Weights of a small mixture-of-experts language model, trained from scratch on English Wikipedia.
Size: 9 layers, width 256, vocabulary 32000, 75.7M parameters.
Experts: 128 experts in each of 9 layers, 4 picks a token.
Training: a variant of Muon for the experts, 491M tokens, 7499 steps.
Below are experts of layer 3 (counted from 0) of a mixture-of-experts language model. Rows are named router (the router's row for the expert) and show model dimensions 128-255. Each number is 500 + 50 x the weight over its row's rms, rounded and kept within 0 to 999. Numbers have three digits each.
After each expert's rows: "mostly gets" lists some tokens that are sent to it at least half of the time. This comes from a sample of Wikipedia text that the model never trained on.

# expert 53
router:472462541438447522563567444470541540562554422561512443588446553489535497543505450531444527571553462544425537532568525570514524439442518560443443463484420580447563497525575467478441449473571503507569595460482544471448408545443542426493479562426455448543544558520492564487504441520467442411438573553547418395517534507452529463429480559552538431573448560539523423569491562433458527589443
mostly gets: " 1950", " 2020,", " 2010", " In", " 2018,", " 2016,"

# expert 54
router:530617552499466486561471463510463454544454473435567484477504574515492535566520442531512483411442454527535441516575436459412534587399509511565515437433528517530528528574512518455500476478467441418517390508422577495593575482500529509488551493586559484495512489437592522424544466500464470480450443545563447504437486437463451592420597565424528453488468532520445485498529494528428540577573
mostly gets: "berg", "wood", "ford", "enberg", "feld", "heim"

# expert 23
router:485486538543441529520482502428545563533529450587538464518466493489482555525566446543478602539483558548540554504553520531482553432500439460510479433511461558453596533499591514521464430518593515480500576440438506510427446596465483476477419569456482416475566568546461553454506486520456488421449510487543504469510453483405529450559417585572565453574469570520552503569447566498472525555447
mostly gets: " born", " Best", " debut", "born", " best", " popular"

# expert 32
router:494472526428460485563490442449578565542549440534510447591446547459527477562528450515437501563553488575394522533551529534482546478471540511438466463492442582445571483481536440468457421478549511472533548445456529451441433552432553444500506549420473462484526548510461545491450453544464449406435577530540460423516543459454564438465497512564537425551436573560532427578496595435442502571473
mostly gets: "year", " century", "ated", "century", "ed", "aged"

# expert 3
router:552520542434460552508544416446575478364555462555530505480599460450331612533613445474511503495555457500554483562503514493546475484474491569440455530495452518468514488541448576475580452507542574428506467564496556470509468567513523498532488498444555477463481426533467597436479521612464410612477481491485517518527506460565509508551355413515494492523452488544417470434479497490459487501438
mostly gets: " part", " case", "tro", " field", " force", " role"

# expert 11
router:427468522593472536546600486450481551589570482445572528528440541544470587507580412543499563554558454531418529542504502596602470463523398517443562422565532530598525406520517472462510546494519477530472517504429430548466453457587582452440568519493446524435477540526488434471572458481521465478477546483576423511504421541451488467459436532567474447424540549527441515572456499506559485537507
mostly gets: "===", "==", " ==", ").", "\".", ".\""

# expert 102
router:561541484439432444563574443469533478578509435416546455561536552438419456593416461457478515550495521506431522549514479473589415523510480568493537587433488535530505465521549513470457464557528551462424478557480599544481492479451486480594505502508528449520572548451533529457373520529422449539526556506477471468509562557557448439503524567501533460579394527556484474426505560533461523550466
mostly gets: "s", " women", " areas", " arts", "ans", "es"

# expert 22
router:457505536467449530519506507484502498493485380556433494517446499498533508503479448512469562529517492540504500554421492570540488473538430495506441500434503511448533563509490502541541437456505504522539518443418466443486441559433565461446455540466444516480527574539457537441467528515426457452433524401554525532588542485432506417553522554579591512496513589590589486512627572542515436519415
mostly gets: " is", " are", " was", " were", " (", " semi"

# expert 59
router:444528447457437478516465443427544410487544461575525477432536497550485545473548487483461470466521461490490480472492509543486558544475535566554519461447497530483523565584516500443554500594504416412540416503466481578523587609481552513510491498609539460470437436541475571420481474479424463548484526567556430535519462428457519499500453585461514432508455575589558570493500560524483422502447
mostly gets: " Pe", " Hard", " Bal", " Ash", " Ball", " Pat"

# expert 50
router:483461544430429509566551445465545558553563433546520455569447558468516509561540459510458516568563491542429507541555508560479525427424516560438454474477422578430548500508567452474454437469560514495554593424469546475460414571448566450479502554431428444486527560517500562462490440530471441409425568518568432417508526475464541468432488549569571429547462562556497439544498582429448513565444
mostly gets: " April", " November", " July", " September", " 1931", " UTC"

# expert 9
router:476465539448442502558552458464561553544564434558516469586468552460527490557534463521457535575552484549431520534546511547469519442435511562427460455478411588435551495488563450469453447467569502501560592445471533470461417565447566442475485556426446444494534566506490563471492435524484439410441569519575419417519523471474515456442478560564556431553446548554514441578490575428455522583451
mostly gets: " 1", " 2", " 15", " 0", " 20", " 4"

# expert 94
router:496493490465453524533485460446500512588577480572519488589437588426479489500565453520456534539537470510497572433512461536553538513464536546437422482474415488423456474471554488437397488428604499509580566524502548479451532603404578469475478584382490467514513561455480514509481429535463447411448560506549409419511463514433562452377502512529548496602464496526547451561463554521465492557442
mostly gets: " −", " 3.", " 0.0", " −1", " 4–6", " 0;"

# expert 31
router:476452548427422518546533447447561562546573440538499473567468539450524497548542466515463523569550490537429504538547515561487543443434522559429448478473419579434547505496574448469463438468566511478574582441479532478459405562461552447467503547416455449481534555516479561467496436555474436428424568500558431401510533452470530472441477550568546428558441558557522422561487575444467517570449
mostly gets: " Russia", " CZE", "^{2})", " near", "Gl", " •"

# expert 8
router:479454541419442512551535444476548548554577435562503461584451554444513485555541455516470533573539488568429517531550506574494512456445522564430447465471407592450554498498556445461460428445574510482558583437476553471462431566462564445482511545419447443506522571508501560466492443530472439419416558517561442407521508457462550467431484554558555425548460560535531442543488583439451517586438
mostly gets: "In", " ===", " With", " Pri", "During", " Can"

# expert 87
router:493516476407442491531538374475587485590579533536540477546460517450500566580570441535480552489516498541467602456545488599528526448455454566432525557507474577540507481492543570476422451417601525449555569430521503518429437566461477499546435508410556443429495532416536576460535465566467436484439538550500405456473515453448586476416440457578550478603415534537521445513476537506474498546435
mostly gets: "′", " million", " ft", " lb", " interest", "based"

# expert 117
router:562504565422495460538489449546513533412529487517474605528488507512555488502416471460565519508434443558441422532399470560562499455586389463462544480552558553446543455554416530528516466475489511591524490443446497553483457562462532481544424390499449576604490506561504448568424590569521552506449427469516494650468535553550508562595614405557517537496582514413522481510436571467582464489461
mostly gets: " is", " was", " had", " are", " has", " were"

# expert 10
router:483466541440436514566535449475558567552569438547502453578459559460516494558551462519456523562553495545431511550555505568494524453436518557422441465488416575435560504499559449456444432460566504472559583432472549469465418554443565432484484545418443448491527547511486566463495458539480430413426570515561431407515522461481547457447473551576559426555444562552510430555497587439456517575439
mostly gets: " MPC", " Brazil", " Iowa", " Swiss", "\")", " Utah"

# expert 49
router:458574499528515560537518584436504473507460524515565493535480571410568465510515436448425469434567554502571407557537514593555433488571554544471469468421521542524561479555597472482486415521544493442467493553516493502554558456451546517467605531489525565540530431435521521458488541587510490583537490570583594523558436546560536430549511580448546470465461465482461565541446407535418507547501
mostly gets: " John", " Robert", " George", " David", " William", " James"

# expert 124
router:408550465573513526505552481493552456525428516595540487538449540487528580603490438405510460521535538509501468423569469475491529544465462496481556458483510547617525549463555525512513508472542569553449552510391426430458469495544481406562529521496623516541592497455604569576465608510509463452510454546472407419381527535522404521419477570569534483583489534468534487474482382441427590520503
mostly gets: " 2015", " 2019", " 2024", " 1998", " 2016", " 2013"

# expert 116
router:558596493473518477482416583444510600553541477590507392466562541454555520485493397505441443529552622513428565532533439520471464439541546507464472382434465515552545586573540470430440439516502530469513478582452585527532450525430516450563452549452463512500528471517496563509335503470446501487449542444530407457471544544452470443439500599474571477497419606485581541466524530454464480522497
mostly gets: " Candidate", " Genus", " Position", " ±%", " Clade", " Turnout"

# expert 86
router:476463547440431509561532467473549557549556444561503446572446551465531483538542454514461518566567475548395535532554493562479547450435534549426451465488411570442570501489570458463451438477582506481547594440476540472455417547440561411469488557407468435514528565536470586486516450531464436418438579522558441407544509465452517460443491549558545428563443572532523429567482570450451516568444
mostly gets: "|---|---|", "|---|", "|---|---|---|", " 4,", " 13,", " 11,"

# expert 28
router:438476550559519580540449581461448483493494498417566554529448426442456490436533517591491479529451536499530541473530463420426572443464568513485458467426457484467455543429575464447528499454391443492536541479578505449439578478459503448415524560454436449569532542549471417502564443422555503574595516499477575512566456431525480512505444481407562480432526436432546490537451544469478507403511
mostly gets: " |", ";", ");", " 1;", " 0;", " 2;"

# expert 27
router:460485501463408499572580433462587492579534410545526423614453564442509476517470528516456552565512471533404549556502456567506519472393527547502452457470470595404568454466544456533450440511543535531560576430476580471450431509453482461458565577447471465525504541531461571544483509559458417446384486480548499459552522450506556444453447538569568414489441539553569439504514549479473504551478
mostly gets: ")", "\"", "),", "\",", "]", "}"

# expert 84
router:551544516489475568508529402461471598475448458435539411480516514482465603535530503487440436410455524555502407542474448504455481605477538469550575525492525536545539562563458488428488434533426535366466401488421584465625472400526476505449471513542535473479519478531516547431568488431559456546410495471546509525496487460453522497418470583486522444522432565500408457453531545570414493571541
mostly gets: "idae", "Species", "berg", "ović", "eus", "ensis"

# expert 29
router:461468493431418489503556414463554556532597466542494494584505528512553543492487488536454469568525438500448491491567460550522515452434572527432414467516414536449551549498487491440430479539588560442523523413489571431516434573519575457435501498420415447470478566478532512507541424492413447400423577478540420418516526493498481492417446590525530435576447553593521421543541621458453475579420
mostly gets: " ", " S", " E", " k", " l", " r"

# expert 1
router:441459518528523575499457562480438462493493552431575575459446435473429481446521554578488471531415548488538554508509426458436550451426561497478459456462470354490406524415553493478523521449398455540541532526625511456435596474461541507422504562453464481493537544500465419477591417412558544542607532482491553529546452457550460488474453434430513480416513440458490464530482520455518515419531
mostly gets: " |", " 1;", " 0;", " 2;", " 3;", "5;"

# expert 97
router:524464567452457543589518414495532543422541483416531483591528551460502560576550454414451509486415464518525483538523454557463521528460454458531462504508476569560539486509534482475557448546511596425503448485472619496504557529446470521512479478449487540431448513492459530401470460589519494539451467537470553497499485454411545480507504441505462464571534429522473476484477525553430448545494
mostly gets: "ness", "ge", "nic", "ful", "light", "ry"

# expert 47
router:448439484524428543513602512429446471530402489553494468550466538508543430537442466538502561538422470460467445440443542537561548421423563436478440571593555535430548569477411438564438485552482468582553486564555526450488529402612399435440561537475441596583435531488447481537513578541507477551471498474473528461478448509477538592557435497438523487542518541408570518422431391510485544515444
mostly gets: ",", "),", "\",", " 3,", " 4,", " 6,"

# expert 16
router:475491544448441489548531433449550562574559443567523470584437575462510514547539447499450495585551480554407546522529503542513513437427504570432445483470421593451537530508562443466428436457574501467573570431484562460450447553446553438501466541442445439483532553477481543454488444542493467420417559547532455430493509467460543460441466517564512402550457556561520458554512579436462526573435
mostly gets: " ex", " kg", " throughout", " Per", " par", " Mut"

# expert 114
router:461461515450433527545542472459537552547547432557514456570446541456539480538531464532458540580543457554413508523553497562483544429429517541449433475498415576415558520503572440462460438480551494472564572411475550469485435558471561437465509556439444452495496553507491560485521459527477430391424571500574455419531529443469548462447471535566560426548420577554515440557495586436451521577442
mostly gets: " (", " (18", " [", " (\"", " (17", " (19"

# expert 123
router:466440453557488544508430569458413548563548548517540557523566438454481466445500574557437557514559476536508551509550537506470457425560427463484544466431472543456445498468488591568561636443523553468498551592555475574461531475454560514444475562466453576448527552479426547473591543543553577472519542526507566447583524417515390496442484436511441447537470487437588443540556502541424552397444
mostly gets: "|", "|---|", " Synonyms", "4.", "5.", " Preced"

# expert 127
router:474526528419460521520469490509483392557499473488424489472507526407520515567513467472402424518501515489499537462498474502484491599534505484471521533447443510392553467516563507478493488462595473422562549529459525474463559564443501523582470496422552581459419533542476504482391498566416431485474543565590528501443453475518550438453427517490411465507407462543506443545508561484410544531435
mostly gets: "U", "Sa", "Ra", "Ha", "ö", "Ma"

# expert 75
router:452565573428503490474555419430515563503479463521478505448528577466526576566543467451475420531569463559496620570558590495499436434432509540488500452484480571477559525507507523453552439551552613556427464607504576442404450468465494515557452564504493546493607559551550496444414498549517481493494515563523507452519560511557427412477482564508468503553472448474468483481420547512522523543487
mostly gets: " Great", " Imperial", " Battle", " Foreign", " Home", " God"

# expert 118
router:488465551432446517568528454488566578568575443510518453579459577456506484535532449519463516578549474537419520523550499564460546470426518557436437462480421575454568497522557456457457440479565497478573579428455552492458415567461544435486505550422437442503535543517486558467484472539462433418427555516562435402514510458464533454427486560579545431552440562551517438566488579430457525580450
mostly gets: " England", " States", " UK", " Ireland", " ITA", " ESPN"

# expert 101
router:485463536444436510556532453448547561560562429541506456569450542465520479534548451511451525580548483549420518560548498575489527454442524568430444462485417573425565504505554448465445433469567509484562575440478547473460411543446561439475494549413445440487538548523482562473494458535476436418432573524566435418510529460470544467442469549562554418565440564536513432571497592437441515574438
mostly gets: " MPC", " 88", " Mari", "_{14", "David", " Vienna"

# expert 98
router:546521558420466442513456441469576478497494479486517500531598408472529512523449455448502496479548501493438532553537564507584440535541472493513519518401459546451585450571507557468614479512567467432502467575466476460503542537421454532581435441455545544444477429563527544450389505637425419509537491557506494549431573542556562490463501512486427493553543488503480481519363544490444495509409
mostly gets: "Re", "An", "No", "To", "Ar", "St"

# expert 15
router:493462547440439495567536449471561558551575441541503448571451550453531501549545460518456515567551484540423502541568498552481510444447521549415439463486408579440553502502559439463435432461560516485563583435462539472453407549462555438486491552427461441499519565510489553460480449530475436412433558517551432424526521458459546458446481559570550420556443560554519445573486586443443510576448
mostly gets: " wife", " Arabia", " Egyptian", " 1846", " Vegas", " death"

# expert 121
router:524503543478457533500533373542522420523494512546522421494527529481394577526541540545525532432552480495540440452536472515464487548440501553486503558468466509571473590632551569458547466590442456456555463536470576509615571509432499497434515529588538392541517476433569553511572507473418467487440536542568462445483491477480484577457477587374505466530498575528461521492513495513426534551569
mostly gets: " Gall", " Fitz", " Batt", " Bros", " Watson", "af"